Below are experts of layer 2 (counted from 0) of a mixture-of-experts language model. Rows are named router (the router's row for the expert), up (a neuron's input weights, with its number) and show model dimensions 64-127. Each number is 128 + 24 x the weight over its row's rms, rounded and kept within 0 to 255.
Before each expert's rows: a language model's description of what the expert responds to. This comes from a sample of Wikipedia text that the model never trained on.

# expert 34
Description: Opening brackets
router [ 95 137 146 138 139 160 160 138 150 160 146 126 106  96 124 147 124  76 113 161  99 126 147 144 137 157 139 138 132 124 201 131 110 119 124 120 117 127 116 131 105 135 105 146 123 156 116 152 156 120 128 106 116 128 152 125 115 108 187 118 156 102 118 101]
up0 [102 116 119 135 145 132 133 154 138 115 127 154 155 128 123 162 127 157 139  72 157 155 103 157 169 137 156 123  91  93 155 162 128 142  63 108 106 143 149 123 134 177  87  86 156 107 107  65 124 141 118 136 152 106 165 150 133 142  95  79 123 125 163 134]
up1 [133 182 146 128 145 153 145 128 129 192 144 157  93 111 147 139 177 132 125  97 123  81 145 142 171 107 100 141  85 112 171 136 130 121  87  80 145 100 118  96 157 145 128 116 142 115 135 127 115 127 121 114 102 137  92 111 122 147 153 163 126 101 122 111]
up2 [ 98 189 101  98 142 135 107 147 116 127 113 121 116 154 124 129 100 108 120 177 105 113 143 109 144 139 103  96 129 145 199 158 125 135 126 127 117 150 132 101 154 210 150 142 126  95 127 136 127 115 117 127 113 128 141 115 118 107 127 181 127 148 108 127]

# expert 29
Description: Quantifiers and determiners
router [144 140 153 155  99 121 154 182 143 128 161 124 134 131 151 136  95  97  89 154 149 144 146 141 132 146 161 138  98 125 181 109  87 119 100 111 110 136 126 167  91 120 136 154 130 159 126 181 128 131 154 163 112 129 112 153  90 110 140 118 129  89 120 122]
up0 [135 134 116 142 103 124 147 157 128 138 115 114 131 101  67 146 111 103 139  98 128 149 135 124 173 120 140 106 141 132 122 101 131 119 129 162 133 134 137 190 192 111 126 135 119 158 117 132 134 110 161 160 122 101 158 100  98 130 122 129 116 104 116 158]
up1 [176 128 132 107 133  88 157 161 138 147 142 114 125 134 100 173 128 101  94 181 111 106 125 159 129  94 123 152 117  80 116 115  87 149 111 133 115 110 128 157 121 139 115  95 150 104 123 148 149 160 129 156 103 132  95 145 134 138 135 116  66 155 119  95]
up2 [132 112  97 167 123 137 109 181 102 159 135 139  97 152 120 106 114 122 166 128 153  98 161 174 110 160 148 142 122 124 128 143 113 100 154 149 143 126  87 112 118 137 116 163  97 141 114 127 130 163 148 197 140  99 110 112 138 127 117 145  97 150 127 145]

# expert 40
Description: Year and number starts
router [118 135 151 141  61 142 163 121 147 150 133 155  87 137 110 127 119 111  90 137 129 112 134 120 122 169 137 134 147 122 164 137 114 139 102  85 115 115 136 148 108 148 109 152 121 158 150 114 150 157 162 155 145 119 128 115 119 140 156 128 165  98 132 102]
up0 [147 140 112 175 100 115 166 150 152 127 132 145 196 183  87 111 146 107 177 113 121 157 146 114 123 104 106 117 104 115 124 133 140  94 137 124 108 104 146 151 111 119 122 158 137 117  79 202 135 115 163  85 124 148 158 134 146 154 139 127 106 139 163  82]
up1 [116 129 129 112 143 135  74 129 140 124 159  92 138 104 108 156 120 116  59 181 128 118 130 143 156 126 158 138 129 123 117 151 126 151 124 104 122  87 129  89 113 122 134 121 169 175 115  99 140 132  98 114 135 149 150 105 132 148 157 156 130 130 123 149]
up2 [143 154 146 133 109 153  90 132 128 130 118 166 147 166 147 101 147 131 180 117 123  69 124 134 128 152 147 163  94  85 121 101 121 147 162 134 125 119 109 179 110 105 177 165 141  99 111  98 116 110  85 151 109 109  90 102 104  94 127 134 154 125 133  91]

# expert 10
Description: Score and unit separators
router [ 69 145 148 104 109 155 155 156 162 141 148 142 107 129 124 141 133  89 119 141 106 127 166 140 154 183 134 142 110 113 164 139 130 101 137 116 106 108 103 150 107 141 112 134 146 150 127 152 157 116 157 136 117 168 108 150  97 173 178 122 158 105 121 149]
up4 [128 160 111 128 128 140 133 150 117 144 121 126 166 123 149 112 126 154 138 158 125 164 145 127 151 121 153 120 113  95 105 116 174 138 122 123 147  64  97 147 131 142 106  95 172 113 147 150 125 112 120 131 110 108  98 146 119 150 117 126 189  75 136 136]
up5 [133 130 145 104 108 152 172 115 153 124 158 132 108 126 117 105 131 111 101  80 128 118 143 132 137 188  97 108 119 157 155 148 124  85 151 112  93 136 153 135  90 155 107 133 138 100 103 129 127 129 120 140  88 138 115 164 126 133 148 105 152 123 134 117]
up6 [111 138 156 144 152 128 126 187 157 130 132 134 131 102 109 142  75 130  94 157 113 154 196 109 143 157 118 125 103 126 127 139 109 146 101 126 122 139 101 144 144 114 136 141 182 110 156 118  91 142 107 154 114 108 152 151  96 171 108 141 148  93 113 142]

# expert 17
Description: Single letters and modals
router [ 88 151 115 116  83 136 164 150 163 136 139 117 132 121 140 138 141 114 129 177 127 117 142 139 127 170 141 117 106 129 172 105  77 109 169  97 125 131 121 130  98 135 101 147 136 130 118 105 137 145 115 137 104 147 153 134 120 129 192 112 144  81 120 137]
up33 [105 115 166 150 117 137 118 146 133 152 148 119 110 137 102 129  99 129 138 157 133 147 153 122 132 124 151 143 164 158 180 152 105 131 113  95 136 151  88  96 111 107 119 124 102 166 132 193 110 131 148 117 136 105 104  92  92 140 155 118 120 148 138  85]
up34 [158 128 143 124 178 116 153 143 128 120 108 154 159 108 128 102  91 160  87 120  97 120 173 150 139 134 117 160 145 111 111  96 106 125 138  92 133 130 121 103 126 116 114 112 171 153 119 109 130 142 108 147 160 118 150 126 110 128 166 138  96 129 111 102]
up35 [106 128 152 104 141 144 114 132 144 132 171 114 130 128 145 187 126 143 124 142 161 122 152 148 137 169 100 160 117 135 123 132 120  93 126 119 153 167 137 110 106 170 100 105  82 111 124 139 139 102 133 201 106 119 119 137 110 143 130 147 136 131 100  69]

# expert 25
Description: Possessives, quotes, cell gaps
router [100 132 133 137  81 117 151 167 123 153 106 124 147 123 134 150 133 111 122 153 123 112 151 115 153 148 172 143 133 136 183 110 119 121 156  97 116 120 107 130 101 142 148 139 124 192 136 124 124 128 125 153 107 134  95 132 106 103 154 146 136  78 122 123]
up0 [109 100 109 115 103 120 127 161 104 158 118 135 173  98 146 111 115 109 156 153 146  71 115 168 150 144 142 116 150 142 151 138 127 116 154 133 130  95 139 126 121 162 149 151 153 124  97 131 125 131 120 144 117 149 117 137 139  81 102 172 184 121  77 150]
up1 [162 137  89 114 140 116 113 159 138 119  97 162 132 148 107 123 138 121 120 116 155  82  99 146  89 159 147  75 150  98 134 132 119 156 167 107 177 137  63 117 142 135 152 121 136 138 167 179 148 141 126 132 166 162 115 134 126 134 105 139 113 157 116 143]
up2 [112 167 151 124 145 141 147 118 165 120 100  89  86 113 130 145 117 116  97 169 164 150 167 153 113 111  91  96  72  96 123 121 159 153 145 111 110  97  80 131  88  84 131  91 154 115 155 120 128 151 155  95  85 133 120 151 119 135 123 104 160 127 127 123]

# expert 61
Description: Ordinals, counts, quantifiers
router [ 97 130 103 161  63 130 171 128 135 174 133 113 142  85 108 148 145 117  91 121 107  95 135 130 128 163 154 127  80 159 178 102 120 130 172 109 106 131 102 147 127 119 108 169 107 118 143 125 139 145 133 155 118 150  96 137 100  88 164 173 129 119 109 124]
up0 [108 111 122  93 129 146 156 150  96 124 168 108 148 148  89 161 125  92 101 122 111 107 122 139 121 135 138  71  83 126 123 137 142 108 119 107 170 123  98 120 143 141 134 119 150 106 167 149 150 144 151 152 131 111 125  90 112 150 109 119 119 106 174  91]
up1 [ 91  95 112 133 115 158 174 141 173 168 114 148 130 136 116 110 108  93 158 121 129 102 108 120 158 134 151 112  61 148 120  74 100  98 158  80 119 138 137 195 143 126 127 139 118 119 141 141 157 110 131 100 113 161 132 134 148 117 136 125 115 145  98 115]
up2 [135 101 163 127 138 155 112 101 142 183 119 108 143 143 132 156 126 132 105 119 110 132  51 134 124 108  90 139 113 133 139 128 126 115 166 126 118 117 169 120 140 122 141 184 107 148 119 137 152 120 129 131 117 156 180  95 123  96 104 143 178 119 128 165]

# expert 60
Description: Latin-style name endings
router [ 96 155 140 146 111 133 143 132 121 155 148 152 119 101 115 135 147 112 132 162 117 112 146 110 121 114 150 114 118 118 165 108 101 111 143  90 134 115 111 130  96 127 117 123 142 154 121 148 171 127 142 154 108 133 106 118  93 110 146 122 155  77 156 116]
up0 [134 149  96 134 135 106 118 109 157 108 154  96 154 129 149  89 125 111 117  81 122 145 132 149 102 140 124 134  94 151 151 153 117 140 114 152 166 132  66 127 126 120 125 139 110 104 116 134 115  48 128 129 146 151 150  96 146 104 130 100  73 173 158 110]
up1 [134 106 110 156 114  99 101 118  80 195 112 122 152 130 145 114 112 130 105 143 120 136 135 118 120 172 118 120 130 128 146 104 139  73 128 151 103 133 131 113 123 132 111  93 124 196 138 145 202 146 136 170 121 125 108 136 106 132 148 119 154 198  68 125]
up2 [ 86 131 145 118 106 152 114 184 135 158 103 162 159 117 111 135 107 133 158 162 149 121 131 138 165 162 152 117 132 112 132 142 110 103  98 124 109 103 149 136 107 147 103 111 111 124 131 126 125 120  93 111 141 134 131 147 149  61 142 132  63  83 134  86]

# expert 24
Description: Row-start table pipes
router [ 96 151  98 122  70 140 157 149 149 137 123 135 119 144 115 141 113 110 105 182 133 127 147 159 135 150 157 138  88 112 190  88  89 132 150 109 137 111 106 143 105 105 126 146 180 116 156 110 127 149 147 159  97 156 117 122  97 154 143 117 157 104 141 144]
up0 [129 124 122 119 135 141 100 182 110 131 124  84 126 153 124 149 100 105 125 156  83 130 130 107 134 156 146 140 120 127  99 103  97 139 143  97 112 108  99 150 136 129  89 125 189 151 106 118 164 130 141 124  89 145  84  90 124 159 121 129 173 122 129 164]
up1 [151  86 138 107 131 137 148 139 124 137 123 144 198 152 103 128 142 101 121 116 149 133 137 170 136  82 141 105 139 150 115 148 131 134  89 121 192 134 139 147 130 130 104 143 127 124 121 105 186 110 113 131 157 164 126 144 132 123  90 137  94 124 138 140]
up2 [125 168 135 112 144 124 159 123 157 122  89 134 103 116 147  95 124  92 113 119 146 127  94 136 132 150  98 117 117 113 120 125 115 139 119 122 102 159 169 150 126 138 122 132 110 151 128  99 101 123 149 108 123 166 134 155 165 128 164 104  93 110 130 176]

# expert 12
Description: Determiners and possessives
router [ 99 108 138 109  43 149 139 150 131 138 136 128 123 130 101 127 119 127 108 153 117 119 127 119 132 137 146 119  98 106 206 101 113 135 151 104 134 107 128 127 106 131 135 171 199 147 156 134 146 107 138 164 113 122 109 137 120  97 189 115 149  99 151 124]
up0 [ 92  92 127 137 133 131 173 128 109 166 126 138 140 129 137 129 145 111 114 140 118 185  99  96 137  98 147  93 152 142 142 121  95  62 148 135 130  91 150 154 102 100 153 138 148 150 131 122 137 137 116  85 140 184 103 180 143  97  65 139 102 119  98 152]
up1 [139 153 122 139 141 152 124 121 124 118 112 108  85 155 102  86  85 131 116 122 146  72 132 136 146 158 127 128 124 115 149 146 153  92 145 139 104 109 152 130 124 132  93 142 174 114  98 138  91 125 120 110 145 146 141 159  88 102 179 160  94 137 162 135]
up2 [114 139 162 116 110 149 125 139 155 185 144 125 172 120  99 132 145 138 168 114 175 123 131 168 164 112 105 110 144 111 119 114 146 106 142 109 116 135 188 151  93 125 156 138  88  48  89 153 115 113 110 145  83 107 125 124 119 127 142 148 155 129 143 148]

# expert 8
Description: Lowercase word-start fragments
router [110 137 147 110  81 131 161 167 145 123 125 140 108 128 122 145 149 102 123 149 159 127 110 151 143 169 127 101  97 144 152 122 113 100 146 107 132 120 136 175 100 109 130 177 136 152 110 115 136 106 110 152  75 153 142 130  94 125 192 116 138 127 110  92]
up4 [144 118 130 127 135 163 111 148 124 127  88 119 170 142 119 140 134 110 140 125 103 130 138 164 162 136 126  73 166 109 115 150 171 125 152 129  81 146 128 137 125 116 135 142 102 137  95 142 144 131 136 154 152 157 138 179 116 115 102 118  98 141 108  99]
up5 [133 103 144 128 145 139 140 109 143 112 111 148 134 170 125 156  92 129 114 123 101 118 115 110 150 136 133 157 133 134 125 153 111 120 136 110 120 171 116 147 105 108 142 143 110 104 151 103 129 134 109 128 182 159 155 103 139 129 102  86 120 115 125  88]
up6 [156 176 153 142 102 148 126 140 165  94 149 106 116  69 138  72 117 143 114 107 164 158 110 126  95 122 144 120 144 125 120 132 148 142 135 156 184 139 126 132  99 129 116 151 140 132 116 121 122 148 154 147 160 123 138 118 129 143 107 130 142 137 142 158]

# expert 59
Description: Articles and possessives
router [116 128 147 127  62 147 171 141 128 178 122 120 131 135 114 156 116 107 110 160 129 100 117 128 123 157 166 145 106 118 186 116 140 124 155  58 108 122 116 123 105 107 103 144 126 164 123 153 146 149 158 141  90 113 121 127  97 115 154 122 142 104 166 138]
up0 [125 114 151 111  97 117 112 100 160 152  54 123 123 140 108 134 169 103 157 115 157 100 117 124 114  91 146 123 114 177 132 113 152 141 165 139 158 132  84 132 107 164 111 149 134 118 106 177 114 110 144 144 104 137 127 145 117 139 157  95 144 125 135 169]
up1 [111 153 131 101 160 129 131 118 141 127 138 115 149 129 142 128 113 145  90 135 116 107 137 115 140 129 107 130 114 152 124 121 122 135 128  80 114 159 144  99 138 134 137 150 158 168 119 134 105 114 179 131 166 156  83 107 120 164 153  97 106 142 117 112]
up2 [142 116 131 149 166 112 114 100 150 154 138 160  96  99 116  86 168 143 154 116 129  92 134 109 155 118 128  99 147 127  72 133 141 114 151 160  97 122 127 124 107 110 154 101 145 100 107 150 141 150  79  93 164 115 135 143 140 108 132 150 120  92 142 127]